From a checkpoint of a small mixture-of-experts model trained on Wikipedia.
Size: 14 layers, width 384, vocabulary 32768.
Experts: a softmax router, a shared expert of 256 neurons.
Training: a variant of SOAP for the experts, 542M tokens.
Below are experts of layer 9 (counted from 0) of a mixture-of-experts language model. Rows are named router (the router's row for the expert), gate (a neuron's input weights, with its number), up (a neuron's input weights, with its number), down (a neuron's output weights, with its number) and show model dimensions 288-383. Each number is 128 + 32 x the weight over its row's rms, rounded and kept within 0 to 255.
Before each expert's rows: a language model's description of what the expert responds to. This comes from a sample of Wikipedia text that the model never trained on.

# expert 6
It responds to: Article and descriptor openers. Articles and descriptive adjectives opening a noun phrase in definitional lead sentences, such as a, an, first, former, and American in "a 1973 American Western film".
router [121 137  67 100  93 111 139 167 146  95 132 124 152 128 138  82 105 134 141 119  91 134 178 166  95 110 102 127  86 107 105 101 127 108 128 130 167 121 145 149 116 145 161 140 128 106 168 160 130  90 136 126  74 178 171  86 185 124 132 121 130 144 137 120 118 157 168 157 119 128 116 130 115  77 175  61 144 112  78  96 119  95 126  79 123  83 130 167 118 159 141 128 124 135 191 121]
gate1 [145 136 157 205 121  99 122 174 158 124  92 153  72 101  92  91 143 144 123 145 128 115 199 150 162 160 165 140 193 113 143 187 121 127 127  96 109 106  87 129 204  95 129  99 110 185 160  74 139 140 164 139 120 141 148 139  97 113 103 102  62 168 132 150 120 156 141 150 133 136 132 116 123 140 109  76 107 134  94  66 190 171 126 180 103 113 189 110  83 114  77  95 174 153 156 139]
up1 [155  75 125 159 149 165  93 118 168 145 132 120 155  66  95 120 190 162 143 163  87 103 108  69 137 136 129 169 114 157 161 172  96  74 198 144 140  87 134  71 191 117 117 123 161 123  93 110 142 135  87 103 114 108  96 167 100 108 103 102 130 108 108 154  88 107 120 168 139 172 189 152 130  84 115 153 170 176  83 128 137  95 113  65 127 115 122 103 121 124  91 137 159  35 165 136]
down1 [ 95  33 118 150 134 149 147 157 142 124 120 148 130 105 178 153 143 136 124 147 149 122 170  86 133 160 139 161 148 152 126 120  78  92 109  82  82 110 117 152 190 167 140 187  86 113 106 136 107 130 181  83 170 150  60  85 167 144 157 166 107 166 139 171  93 180  95 135 127 147 124 141 190 182 137 104 102 114 204  98 157 101 105 169  93 128 141 178 165 113 162 140 115 133 142  96]
gate2 [152 130 117 123 138 138 109  65 208 120 128 178  85  78 139 136 167 106 169 103 108  60 139 145 138  70 126 152 104  99 160 153 135 119 117 130  97 155 182 210 193 132  64 163  85 177  95 134 164 154 181 181 127 152  70 164  94 125  91 148  75  38 141  75  87 114 164 226 154 147  90 121 124 178 108 121 143 118 113  93 163  84 114 126 119 100 123 145 113 168  94  89 190 123 104 157]
up2 [107 113  67 140 150 143 177 193 113 139 126 140 137 140 109 107 134  73 102 116 126 104  84 119 160 122 118  72 146  98 153 140 129 142 151 171  98 181 109 139  81 113 147 105 162 130 206 154 125 181  78 167 115 137 158 109 163 125  55 138 153 107  72 122 179 135 136  93 102  77 121 140 100 119 163 101  98 119  29 142 135  76 114 113 154 109 109 181 123 141 190 111  99 105 153 109]
down2 [180 145 132  94 157  83 128 152 154 126 178 129 126  94  96  85  97 158 144 163 153 114  82 118 167 109 136 146  84 211  99 104 150 157 120 180 191  87 113 112  95 130 140 124  96 122 114 131  87 203 137  90 183  85 151 142 129  91 112 148 118 129  95 121 144 145 140 142 118 152 131 209 139 144 200 138 160 228 116 131 130 122 140 165 101 127 102 110 200 173  84 132 191 121 177 106]
gate3 [121 115  58  78 129 146 116 112 169 119 138 150  93  96 197  86  89 133 131 138 150 120 135 106 100 119 115 121 116 150 120 141 138 163 116  93 154 154  92 148 133 103 177 179 130 102 186 124  63  96 105 173 114 201 102 124 146 129 126 103 115 175  74 137 127 109  99 121 130 144 104 100 163 130 158  91 208 182  89 118  64 176 169 158  98 170 119 138 112 104 121 102 131 143 129 115]
up3 [117  94 172 128 144  92  91 151 163 199  90 150 112 102 179 126 139 116 123 139 185 176  98 118  86 117 123 141  92 124  57  96 140 125 112 140 148 153 124 118 120 102 165 149 140 150  99  84 164 137  98 140 103 104 119 184  68 137  88 130 147 108 136 117  63 119 153 157 180  86 153  96 126 123 139  88 185 109  88 102 104 106 111 128  91 133 206 154 134 102 160 106 150 135  90 148]
down3 [158  98 110 139 177 152  96 175 130 129  99  67 131 123 136 141  70 126 111 118 142 119 106 132 154  73 164 169 140 157 119  95 140 101 147 109 124 137 116 112 153  99 103 126 111 142 204 134 120 163 135 136 116 107 107 144 122  82 150 138 151 165  76 133  94  91 182 140 102 163 146 142 124  97 182 186  86 164 125  96 167 149 111 111 136 112 106 135 152  92 110  96  94 150 162 160]
gate4 [151 166 102 108 134 103 171 164 104  95 125 114 122 173 113 166 157 204 107 119 110 159 129 186 130 171 131  80 147 132 115  92 115 135 108 126 184 118 182 103 130 145 117 152 114 124 105 128 134 109  87 179 102 114 134 123  80 126 150 121 120 209 131 105 131  90 161 181 107 138 121 195 130 103  97  72 160 137 152  99 161 153 101  77 131 122 137 125  89  99 111 114 138 116 110 126]
up4 [118 148 113 177 145 147  88  74 159 110 115 180 162 121 102 109  65 194 119 180  72 134 136  70  90 130 185 141 115  97 148 169 159 177 161 112 124 171 134  63 150 130  94 108  94 182 109 174 172 114 153 212 137  77 122 182 130 168 138 102 124  76 128 137  98 127 128 112 182 144 114 110 137 133 134 116  97 166 129 112 141 139  97 140  80 102 130 121 120 163 112 170 186 169 163 163]
down4 [111 103 135 142 193 125  75 138 127  95 131 134 151 157 138  80 122  95 120 107  88 132 117 143  56 187 137 116 144  92 174 117 142 143 102 147  77 138  60 132  70  86 160  99 186 132 159  68 105 113 159 255 153 173  83 134 137 126 111 128 189 180 122 157 132 122 108 132 142 143  60 117 187  88 121  94 100 112 116 103 107 102 138  78 147 148  93 149 162 108  67 111 128  68 168  93]
gate5 [131 153 184 133 141  68 109 158 143 161 132 155 113  80 117 113 134 101 146 120 143  87 121 117  92 157 105 159  58 186 127 142 117  96 141  99 110 156  95 145 117 170 140 113  86 136 187 133 112  81 108 189 115  78 227 114 137 102 117 131  77 148 113 145 109  94 127 132 132 136 141 175 121 110 112 114 117 182 135  82 111 117 111  98 119 120  62 145 117 156 146 109  58  84 182 188]
up5 [ 91 114 114 159 121 120  60 135 159  99 156 103 106 155  80  93  96 149 172 146 104  26  86 154 176  25 139 177  98 116 110 101  84 109 108 122  72 133 121 124 174 138  97 126 159 140 163 154 146 129 111  74  82 123  71 121 143 166 137 150  98 146 134 179 122 148 149 146 134 208 165 177 130 144  93 137 124 131 136 156  94 150 148  98  48 139 119 143 126 129 160 108 111 162 161 139]
down5 [179 115 182 135 165 121 169 148 116 145 113 129 121 115 124 121 116 179 130 141 173 121 102 166 140 170 172 141 123  86 148 121 179 163 156 135  89  83  81 190  80 108 104 113  86 118 167 130 103 135 152  82  88  67 173 158 194 153 106  95 147 105  90 154 117  28 123 134 123 105 109  79 141 134 142 167 109 126 121 174  58  99 133 122 126 159  74 155  99  80 186 150  43  91 144 104]
gate6 [123 118 138 111 148 169 146 108  63 158 115 125 125  51 160 152 130 114 165 120  79 131 111 156  94 121 124 131  52 187  89 122 121 142 146 102 120 142 169 131 194  89 184  78 157 125 129 132 136 144 158 164  97 137 120 116 180 136 141 125 119  89 185 117 164 120 166 135 154 130 118 150 148  90 158 170  92 155  47  94 132 104 154 107 122 111 165 195 144 139 136 123 100  93 130 129]
up6 [ 70  86 146 129 150 175 143  43 159 125 139 163 110 146 114 116 116 122 126 160  55 165 142 118  84 139 177 151 203 144 138 151 131 119  87 171 127 162  84 152 112 177 109 164 186 162 165 135 119 145 124  96 190 182 116  66  83 152 139 127 115 111 175  97 179 105  81  70 145 132 114 101 141  76 222 120 128 145 123 212 141 102 189 139  86 206 128 109 160 152 126 149 153 146 122 142]
down6 [ 59  64 127 105 148 200  98 209 106 199  98 138 137 167 170 122  99  89 182  60 112 168 140 117 126 154 151 114 127  98 141  99 100 162 112 115 159 205 143 162  81 147 147 155 160  98 116  91 142 103 123 194 138 173 113 140 162 193 105  93 128 115 144 111  94 113 151 175 153 100 165  94 103 145 169 130 178 163 108 169 109  68 100 208 103  83 142 119 114 146 157 132 107 142  66 113]
gate7 [ 76 164  91 141 114 120 113 126 137  55 104 142 156 119 100 161 151 135 114  98 109  80 135 146 154 109 175 141 171 150 139 121 111 128 138 100  69 122  62 134 106 144 114 187 125 138 101 150  94 110 131 115  86 147  93  94 129 149 148 146 132 156 127 130 189 148 134 140 157 117 193 148 118  78 131 134  81 132  94 169 177 165 130  91  97 122 139  91  83 106  82 139 132 148 136  93]
up7 [162 133  89 130 107  92 132  78 114 118 114 177 104 142 141  89  98  63 122 133 137 147 160 114 159  87 125 136  88 105  99 137 120 160 147 159 152  82 136 132 145 160 107 100 117 163  21 118 114 101  93 122 119 141 135  99 128 157 147 122 179 147  94  86 147 131 125 157  34  81 124  67  94 130 151 195 114 136  65 146 163  77  84 130 128 109 120 133 164 135  62 139 144 142 128  96]
down7 [148 161 108 102 161 130 177 107 129 105 100 169 117 143 175  56 142  67 109 109 135 134 155 122  94  95 133  83 129  95 158 158 140  70 139 102 180 112 159  97  98  99 173  73 131 151 151 151 151 193 156 120 121 112 116 133 145 123 151 111 146 123 126 152 205  90  97 113 152 117 122 135 170 152 174 109 128 190 105 131 165  95 155 163 137 129 139 167 156 154  81  73 118  94  84 147]

# expert 14
It responds to: Career verbs and prepositions. Career verbs after he or a name, and the prepositions that follow them, in biographies, such as played for, worked in, served with, died of.
router [ 99 174  76 173 138  86 133 177  95 165 112 139 180 132 132  99 125 133 171  79 145 202 139 144 136 174 163 160 163 100  93 112 126  92 145 102 148 157 108 153 133 105 133 132  85  90 161 104 160 117 149 157 115 115  96  99 147 163 155 121 127 142 186 109  54 127 101 131 119 134 159 141 173 152 154 176 188 166  79 115  93 102 191  73 139 135 139 160 136 150 147 134 131  83 132 142]
gate1 [ 70 130 153 144 122 109 107 147 110 119 186 111 138 133  43 107  68 176 132 130 112 144 127 143 117 149 109  89 126 170 150 166 135 117 154 106 138 138 111 110 121 128 108  92 131 105 127 135  80 110 185 152 138 139 132 163 152 125 125 124 115 124 206 170 113 120  88 109 117  98 110  98 123  97 162 146  88 153  73 159  68 128 171  71  81 113  97 158  82 182 123 131  90 101 158 109]
up1 [132 129  93 121  87 149 137  78 147 128  76 155 122 145  90 102 133 121 168 140 101 154  80 129 147 137 165 152 147 132 120 168 135  81 153 146 117 147 126 135  92 238 139 152  78  89  93 170 144 127 128  98 120 123  70 148 130  83 114 164  78  85 129 104 111 205 185  96 147 232  90 114  67 127 128 131 126 118 101 112 107 158  78 177 121 108 181 110 146  84 119 175 147  85 111 113]
down1 [147 134  90 160 105 125  85 108 135 120 102 155 130 100 103 125  38 147 151 141 164 117 141 136 143  79 120 152 137 103 120 130 141 103 122  93 128 156 133 185 117  67 147 139 115 118 134 115 191 118 104 137 137 136 137 145 123 105 114  85 108  73 144 134  97  98 126  98 132 110  96  69 150 234  80 140 156 159 131 132  80 120  90 143 111 129  93 153 127 178 156  87 101 136 114 121]
gate2 [153 127 121 171 186 137 147 133  90 123 146 140 163 135 124 137 131 141 132 116 142 150  99 126  91 142 156 139 128 121 140  95  92 109 138 141  58  62 115 117 153 125 149 144  93 119 155 133 115 147 161  89 139 146 118 154  93 144 106 109  66 187 144 125 109 160  69 150  79 121 136 172 148 131  87 129 154 124 122 139 131  78 138 112 142 143 115  94 150  84 101 127 153 106 106 115]
up2 [165 165  87 148 100  94  67 171 115  79 104 159 136 137 136 169 114  79 151  97 132 124 116 152 139 119 195 137  59 159 116 103 104 116 134 136 138  96 122 105 135 121 115  89 103 110 144 128 127  71 162 122 177 130 126 114  34 138 117 130 121 161 134 151 127 133 122 128  79 154 112 130 163  64  80 133 136 106 144 100 118 124 135 165 105 111 120  92 155  74  91 170  64 118 194 147]
down2 [ 86 108  62 133 145  84 104 108  85 119 124 136 154 156  98  75 133  85 138 115  43 147 134 112 151 124 108 149 123 170 151  98 150 130 133 128 105 163 106 115 110 102 163  87 159 126 135 142 159 136 145   0 101 111 148 116 110 101 106 122 126 143 152 165  79 117 116 126 191 124 212 107 136 156 110 126 122 176  90  69  84 126 129 112  95 105 142  88 115 154 162  78  85 138 162 154]
gate3 [160 106 146 132  96 122 113 110 124 118  84 111  95  82 133 107 121 125 160 137 136 147 158  98 127  93  81 162 137 127 111  90 112 101 156  99  90 108 149 164 107  85 132 127 171 167 134 122 126 166 133 214 101 131 128 147 105 142  98  97 180  81 144 123 108 126 134 150 149 140 114 197 172 144 182 151  97 159 113 138 111  78 121 127 108 145 103 111 155  70 118 151 101 114 192 137]
up3 [ 93 193 159 146 156 144 147  58 135 143 150 115 118  90 108  79  91 202 137 177 125  87 130  82 122  78 141 136  97 148 108  95 145 127 114  85 147 149 171  96 100 170 157 100 133 127 116 108 125 134 159 142 177 124 104 125 173 120 121 153  90  94 133  87 139 151 128 140 170 129 113 176  90 101 113 208 110 136 104 145 156 110 115 205 167 142 127  57 147 124 136 105 134  97 161 181]
down3 [153 128 164 123 115  99 144  70 116 182 137 135 129 123 153 198 115 143 121 100 143 174 163 122 140  84  98  98 132 100 178  78 163 114 114 173 113 169 199 108 119  82 111 104 162 112  83 150 105 138 104 205 122 122 140 134  98 118 114 121 179 189  76 141 118 135 219 108  84  92  96  99 137 202 221 155 138 153 138 134 134 142 157  82 165  99  97 140 106 111 105 132 115 123 115 169]
gate4 [ 98 151 123 200 152 130 157 201 111 124  99 164 130  65 114  97 101 177 107 145  94 143 165 116 154 158 130 103  92 130 131 188 130 130 154 122 119 150 107 121 107 126  90  58 130 157 121 148  64  76  64  32 145  75 160 136 114 127 126 128 141  23 149 138 154  82 166 111  63 130 176 160 144 124 127 117 152  96 145 160 140  81 124 111 157  99 103 176 157 108 148 121 120  97 151 141]
up4 [112 145 114 185 117 128  82 164 122 137  66 150  98  45 164 184 171 109 111 148 103 142 113 132 156 166 113 122 142 141 133 112 149  87 121 158  89 115 129 110 166 149 109  85 123  71  85 122 125 131 149 166 137 142  98 122 118  79 188  87 167 179  88 105 114 106 159  77 134 180 133 139 143 140 111 157 120 142 114  89  82  45 121 146 151 144 106  87 148 124 111 140 139 156 106  76]
down4 [114 109  93 112 109 187 115 127 142 100 145 119  89 172  88 104 174  93 115 153 157 145  80  94  85 112 116  97 143 207 153 145  91 146 129  89 155 124 146  99 136 119 120 144  55 143 161 120  84 198 104  86 189 146 146 139  38 121 150  94  60 111 128  99 164  71 120 134  99 153 111 104 121 135  85 158 107  90 149 125 119 115  97 162 181 129  51 154 125 126 152 119 104 155  95 103]
gate5 [116 153  95 130 114 133 129 119 193 144 144 119 144 129 171 178 134 163 151 142  99  82 160 125 142 110 147  35 111  36 132 169 139 136 142 165 137 161 152 181 121 140 130 121 141  84 180 111 127 113 130 140 158  99 117  99 128 114 129 177  97 116 110 130 106 152 128  60 146 128 115  82 122  86 127  53 124 182 166 122  95 107 134 116  85 112 127  85 107  97 158 137 173 100  93 139]
up5 [133  83 102  98 105 110  67 114 155 106 134 145 140 181 111  60 145 107 155  93 133 101 124  97 149 194 133 175 158 167  89 181 159 157 171 124 118 140 148  85 191 175 134 156 119  78  85 108 168  91 110 133 170 210 102 111  74 104  97 112  98 148 142 167 151 126 113 139 140 138 148  60 175 159 151 163 154 129 160  98 142 155 116 150 153 158  65 140 163 176 137  88  72 108 156 136]
down5 [127 161 140 144 161 138 141 135 100  67 136 140 161 127 126 171 199 140 100 110 106 140 179 168 136 116 131 142  83 124  83 112 160 150 162  86 102  90 170  86  99 174 147 151 115 100 154 126 177 127  96 112 168 176 129  90  89 155 147 144 106 132 119 199 126 142  82 176 112 118  98 163 117 111 235 152 148 120 133  95  87 123 123 145 145 158 128 225 123 153 116 153 120 107 102 150]
gate6 [159 137 151 184 150  86 109  92 134 118 171 113 139 144  84  86  95 141 137 109 140 139 183 105 114 164 100 193  70 125  86  61 145 116 133 144 105 181  68 107 105 108 146 174  79 137 101 128 119 150  93 189 134 185 187 123 126 153  96 155 136 123 122 109 111  90 118 133 122  81  83 174  89  85 162 204 146 133 100 101 132 142 104 167 166 144 116 103 164 118 126  76  61 143 104 122]
up6 [135 175  97 144 169 186 141 182 155 117 140  67 117 161  70 125 157  87 176 134  99  85 105 171 159 167 150 146 100 133  86  57 105 136 101  64 112 168  68 146 115 156 185 111 139 137 111 106 114  94 234 167 126 175 132 152 140 126 107  73 124 116 179  54 145  91 151 165 144 153  93 102 117  96 150 112 167 103 104 102  89  95  85 149 153  90 169 119 127 140  93 118 125  90 138 118]
down6 [119 115 128  83 131 122 101 134  87 115  76 135 106 134  99 159 200 161  80 103 153 172 151  79 140  73 127 135 154  97 115  77 140  94 110  99 139 194  96 157 159  86 141 137 119 109 123 159 169 182 106 129  68 136 187 137 180 172 161 145 131  99 105 168 114 147 123 107 216 146 108 171 117 154 114 130 125  92 130 100  76 154 118 145 184 149 169 129 150 121  99 145 152  86 118 112]
gate7 [156  79 168 164  86 115 135 122 124 125 154 144 138  88 134 173  97 101  85  73 127 126 118 130 103 112  93 148 147 134 100 106 145 142 136 148 151 139  84  79 148 128 108 127 192 159 172 110 190 138 123 148 152 177 139 105 181  73 142  90 118 141 109 102 125 124 183 109 215 128 160  90  85 100 145 150 166 152  84 169 113  75 129  75 149 147  64 145  51 171 156 138 104 144 122 138]
up7 [152 104 105 172  90  42 149 143  96 110 122 181 134 106 119 136 132 154 129 151 118 156 162 165 126 121 167 126 119 119 160  93 160 153  93 104 150  62 148  78 131 111 128 193 128  68  99 163 188 117 159 156 122 145 124  97 123 178 187 171 165 160 167 132 127 166 107 126 128 151 120  79  65 178  84 167 146 157 103 195 110  97 141 159 134 236 120 133 102  93  56 125 173 122  73 133]
down7 [137 141 197 109 153 145 139 145  79 139  83 118 128  79 126 193  55 132 157 123 163 163  61 115 145 102 182 124  87 154  43 126 165 107 151  94 126 122 192 117 134 159 200 105 181 152 160 121 150  87 164  83  61 104 138 151 169 112 130 111 134  87 101 159 132 134 132  99 144 183 168  79 138 118 142  75 129 101 144 179 135 138 130 128 166 117 162  95 127 163 168 116 129 141  52 127]

# expert 11
It responds to: Directions and distances. Compass words and distance units in geography text, such as north, south, km, miles, along, as in 30 km inland.
router [ 84  77 188 121 105 177  66  78 117 116 139 109 156 123 104 107 157  93  78  97  91 125 156 145 132 135 179 156 144  72 141 143 136  99 154 122  95  95 122 125 121 159 123 172  66 114 116 154 103 124 150 146 145  77 125 155 113 182  67 126 173 137  81 115 131 174 154 156 116 145 108 132 203 168 138 108 113 145 127 113 100 175 103 163 144 121 145 168 113 161 154  66  88 166 162 127]
gate1 [ 87 121 164 169  89 153 139 166  66 130 117 135  71  90 151 130 146 118 118 136 114 126 175 162 112  89 147 109 142 112 144 106 149 101 161 151 140 124 167 113  96 209 109 113 160 120  62  96  67 170 143 183 137 124 129 117 131 141 132 120  86 163 134 125 137 136 100 173 129 158 115  68 131 148 143 133  92 157 171 154 139 137 180 129  87 170 182 147 111 128  71  88 190 169 141 119]
up1 [149  75 140 148 127 169 109 172 143 152 100 134  69 127 123  60 131 135  88 137 107 132 110 194 141 107 104 142  92  22  87 100 168 132 144 125 106 125 175  81 120 132  94 111 180 123  77 112  87 173 131 200 135 120 178 154 115 105 153  96  45 178 169  78  89  86 180 150  57  88  96  92 122 164 110 152 142 116 132 150 132 108 158 119  83 141 112 118 114 128 101 190  61  97 135  93]
down1 [ 82 139  94 127 111 122 176 132 191 147 186 172 131  75 199 148 154 211 209 105 102 212 128 147 123 125 110 129  73 141 123 146 151 115 113 131 140 147 163  92 189 161  99 156  89 152  97 120 164 119 119 214 170 137 133 128 157 131 105 150  86 142 138 139 112 119  78  87  86  91 147 175 157 136 147 173 175 141 101 155 158 115 132 135 104 168  86 156 114 165 113 160 125  91 122  90]
gate2 [178 132 145  57 139 153 110 165 121 100 126 112 128  66 119 105 149 152 154 118  83 125 170  37 139  82 150 144 109  85 111 113 112 181 136 112 165 121  68 129 127 109 120 141 117 124 150 142 161 108 146  93 109 148 160 103 132 185 116 143 171 136 157 146  75 121 114  95 116 166  54 122 176 137 137 134  94  94 148 153  99 136 114 141 134 109 115 141 108 145  82 113  86 110 133  87]
up2 [150 111 104  75  92 160 172 135 171  97 108 125  74 154 100  70 143 147 105 106 169  87 111 139 169 116  86 167 103 168 135 163  72 126 130  64 124 168 103 122 173 101 129 136  87 128 142 129 149 127  96  90 109 150  40 147 113 137 137 107 129 145 192 156 132 130 102 119 140 104 125 151 151 104  26 113  84 198 171 142 126 193 129 121 113 130 136  90  68  99  57 116 164 115 146 124]
down2 [ 73  94 125 122 116 160 165 142 187  98 166 138 165 137 129 132 148 123 104 148  65 100  79 140 134  81 143 104 136 103 107 133 172 112  99 154 138 181  97 153 104 154 113 133 118  81 137 129 131 157  75 118 114 102 133 172 115 128 121  84 189 116 106 121 113 135 128  81 172  80  92 107 107 114 134 121 106 130 129 103 135  35 126 140 118 205 160 159 135 131 107 159 164 172  69 128]
gate3 [107 154 131 145 109  98  90 125  94 140 138  72  86 184 129 175 162 152 142  47 127 173 161  68 142 174 140 118  38 109 100  95 164 179 214 103 131 138 102 177  51 134 183 126 174 133 121 170 134 133 152 107 126 108 109 163 149 103 149 159 156 133 113 138 170 179 124 152 120 181 111 116 136 154 106 168 168  79 195 126 205 123 134  61 124 130  94 121 115 181 116 116  87 114 109 131]
up3 [113 104 148 187 128 189  91 102 103 129  96 121  88  91 115 173  77  98  83 100 152 201 134 168 122 115 159 162 118 153 104  72 158  91  96 172 156 103 143 158 147 128 149 115 136 126 144  83  91 147 180 139 197 108 136 144 167 222  85 136  86 102 148 116 123  99 154 147 185  48 151 132  99 179  81 136 126 123  90 135 134 228 127 158 125 125 144 176 158  70 132 203 138 125 135 128]
down3 [128 100  96 121 107  84 126 134 134 138 143 122  99 124  97 144 172 154 128 166 130 114 131 123 156 135 126 155 146 163  84 142 113 179  82 141 159  85 147  98 138 124 137 171 131 112 134 126 114 134 132  41 150 119 136  97 137 136  69 135 140  56 203 184 118 166 156 198 150 120 104 103 117 106 139 137 112 186 130 147 122 132 125 108 126 148 131 140  96 121 113  97  93 114 118 135]
gate4 [126 116 111 154 171 126 119  84 167 116 114 154 115 160 136 115 167 137 139 100  97  66 126 117 126 153 110  88 123  95 136 139 124 120 218 127 135  73 141  85 147 104 147 148  78  99 133 178 110 154 110 132 120 140 122 112  69 144  96 160  84 100 186 132 188 140 153 148 156 126 100 104 115 187 144 162 181 135 168 132 157 171 117 167 129 116 147 102 157 169 144  84 104 146 133 128]
up4 [ 52  77 135 118 125  69 151 126  87 144 126 141 155 122  99 107  97 147 155 174 111 161 137 132 149 124 110  99 106 123 122 121 139 121 113  87 148 165 147 117 172 130 158 155 106 105 145 176 113 133 137  75 153  69  92 109 151 157 164 164 104 146 169 207 103 133 148  89 124 106 156 150 137 184 161 124 152 170 164 156 137 172 138 142 121 158  92 114 119  88  84 153 144  93 109 158]
down4 [124  70 167 110 114 139 126 119 136 128 175 182 174  81 101 119 142 197 152  93 107 136 109 227 124 187 154 140 113 125  96  96 138 135 128  95 133 155 102 145  88  87 125 165 142 136 161 114  83 163 175 163 108 123 137 148 145 150  81 142 110  95 161 106 127 144 134 174 127  76  82 100 157  51 198 133 161 142  91 117 118 112 116 153 115 104 116 170 183  58 130 104  82 133 114 111]
gate5 [107 153  99 133  76  37 109 139 136  94 125 207 106 138 211 128 157  81 111 150  76 129 112  85  31 154 161 137 161 170 165 136 151 155 125 117 157 157 147 113  91 201 159 124 108 101 111  99 140 175 157 188 117 136 139 137 123 135 117  78 146 179 107 161 132 155  65  66 137 150 163 127 219  97 107 131  95 139 122 143  78 147 110 156 150 102  49 130 132 107 133 125  67 147  97 159]
up5 [143 115 138 104 114  91 121 140 116 126 140 117 112 144 135 113  68 102  39 113 109 118 104 131 101  78 148  98  50 104 131 167  98 181 124 124 114 108 120 172 138 100 185 122 115 105 118 146 168 142 154 150 135 112  72 156 138 131 125 124 172 156 189 134 152 174 155 110 125  90 186 114  68 163 165 114 135 155 115 140 158 148 135  96 150 186 116 123 118 144 161 101  96 151 162  93]
down5 [ 91 122 120 172 146 157 169 160 126  76 186 157 177 160  99  96 119 143 162 104 127 116 149 177 123 205 134 151 126  76 110 134  95  59 134 165  48 102 107 189  68 148  89  85 160 101 155 156 155 120  78 249 149  93 110  87 153 120 114 153 131  80 170 171 111 182 165 128 126 141 147 103 131  70  96 141 154 122  85 116 171 116 122  83 133 157 109 106  89  62 113 101 107 155 137 158]
gate6 [ 91  98  85 124 122 120 129 109 102  98 119  44 122 152 106 106 100 124 134 122 152 157 149  94 170 160 121 128 134 172 155 158 128  80 139  83 119 156 167 115 166 154 119 161 109 120 117 118 146 155  41 201 105 164 145 186 125 102 125 114 192 150  98  79  75 121  94 111 127  99  98 181 121 158 106 118 130 152  93 129 170 165 121 168 128  84  90 118 134 189 167 147 133 153 106 132]
up6 [161 230 140 145 156 126 138  64 103 103 171 147 141 127 162 163 156 105 163 115 145 138 170 127 133 124 125 164  81  99 102 128  73 143  82 121 120 157  89 164 135  58  83  83 141 115 149 159 121  63 119 111 170 159 182 148 130 164 166 166 165 121 128 107 156 136 134 129 158 146 126 108 130 143 131 112 134  70 136 116  77 130 100  87  99 138 180 157 169 141 145 129 171 143 156  94]
down6 [113 120  84 145  75 112 130 181 146 154 158 126  97 198 101 136 118 163  92 161 144 161 101 130  51 129 164 109 132  84 116 115 142 152 169 118 103 120 157  52 105 164 113  83 137 138  85 123 169 225  80  98 101 132 130  94 148 119 168 133 156 173 147 149 120 101  58 133 155 139 121 117 138 106 108 114 165 113 135 144 138 120 105 160 140 155 141 110 161 135 137 154  92 201 128 154]
gate7 [160  81 143 120 143 142 134 163 114 127 119 164 129 136 150 122 105 143 114 117 116 109 122  88 134 176 118 170 143  61 167 166 154 127 127 139 154 140 123 185 135 173 179 139 139 154 146 135 138  84 173 156 130 123  88 133 123  58 128 143 149 124 146 109 164 137 124 121 110 141 139 167  89 134 119  90 223 119 189 145 153 142 171 118 156 169 199 152  95 133 208 156 132 164 146 121]
up7 [131 168 134 157 150 131 116  83 186 142 100 127 190  80 128  95 122 111 186 150  96 162 136 118 123 122 138 166 149 133 190  62 119 130 112 121 108 128 184 147 131  75  99  91 158  65  84 128 133 107 167 114 114 148  83 134 135 133 138  83 109 121 103  93 135 131 142 147 149 118 118 122 150 108  85 188 117 132 104 100 176 106 123 104 175 169 125 113  99  63 136 152 103 137 118 103]
down7 [161 141 151  78 130 111 143 114 139 150 195 145  47 139 163 156 163 115 164 141 111 104  95 133  59  94  94 147  78 114 161  98  58 120 176 139 134 129  72 110  73 150 144 161  75 164 121  81 108  91 103 118 165 134 174 123 135 124 112 151 116 173 123 137 155  97  63 133 115 208 143  99 112 147 117 148 166 100 133 144  98 157 149  63 123 182 150 164 141 121  87  85 148  87 194  73]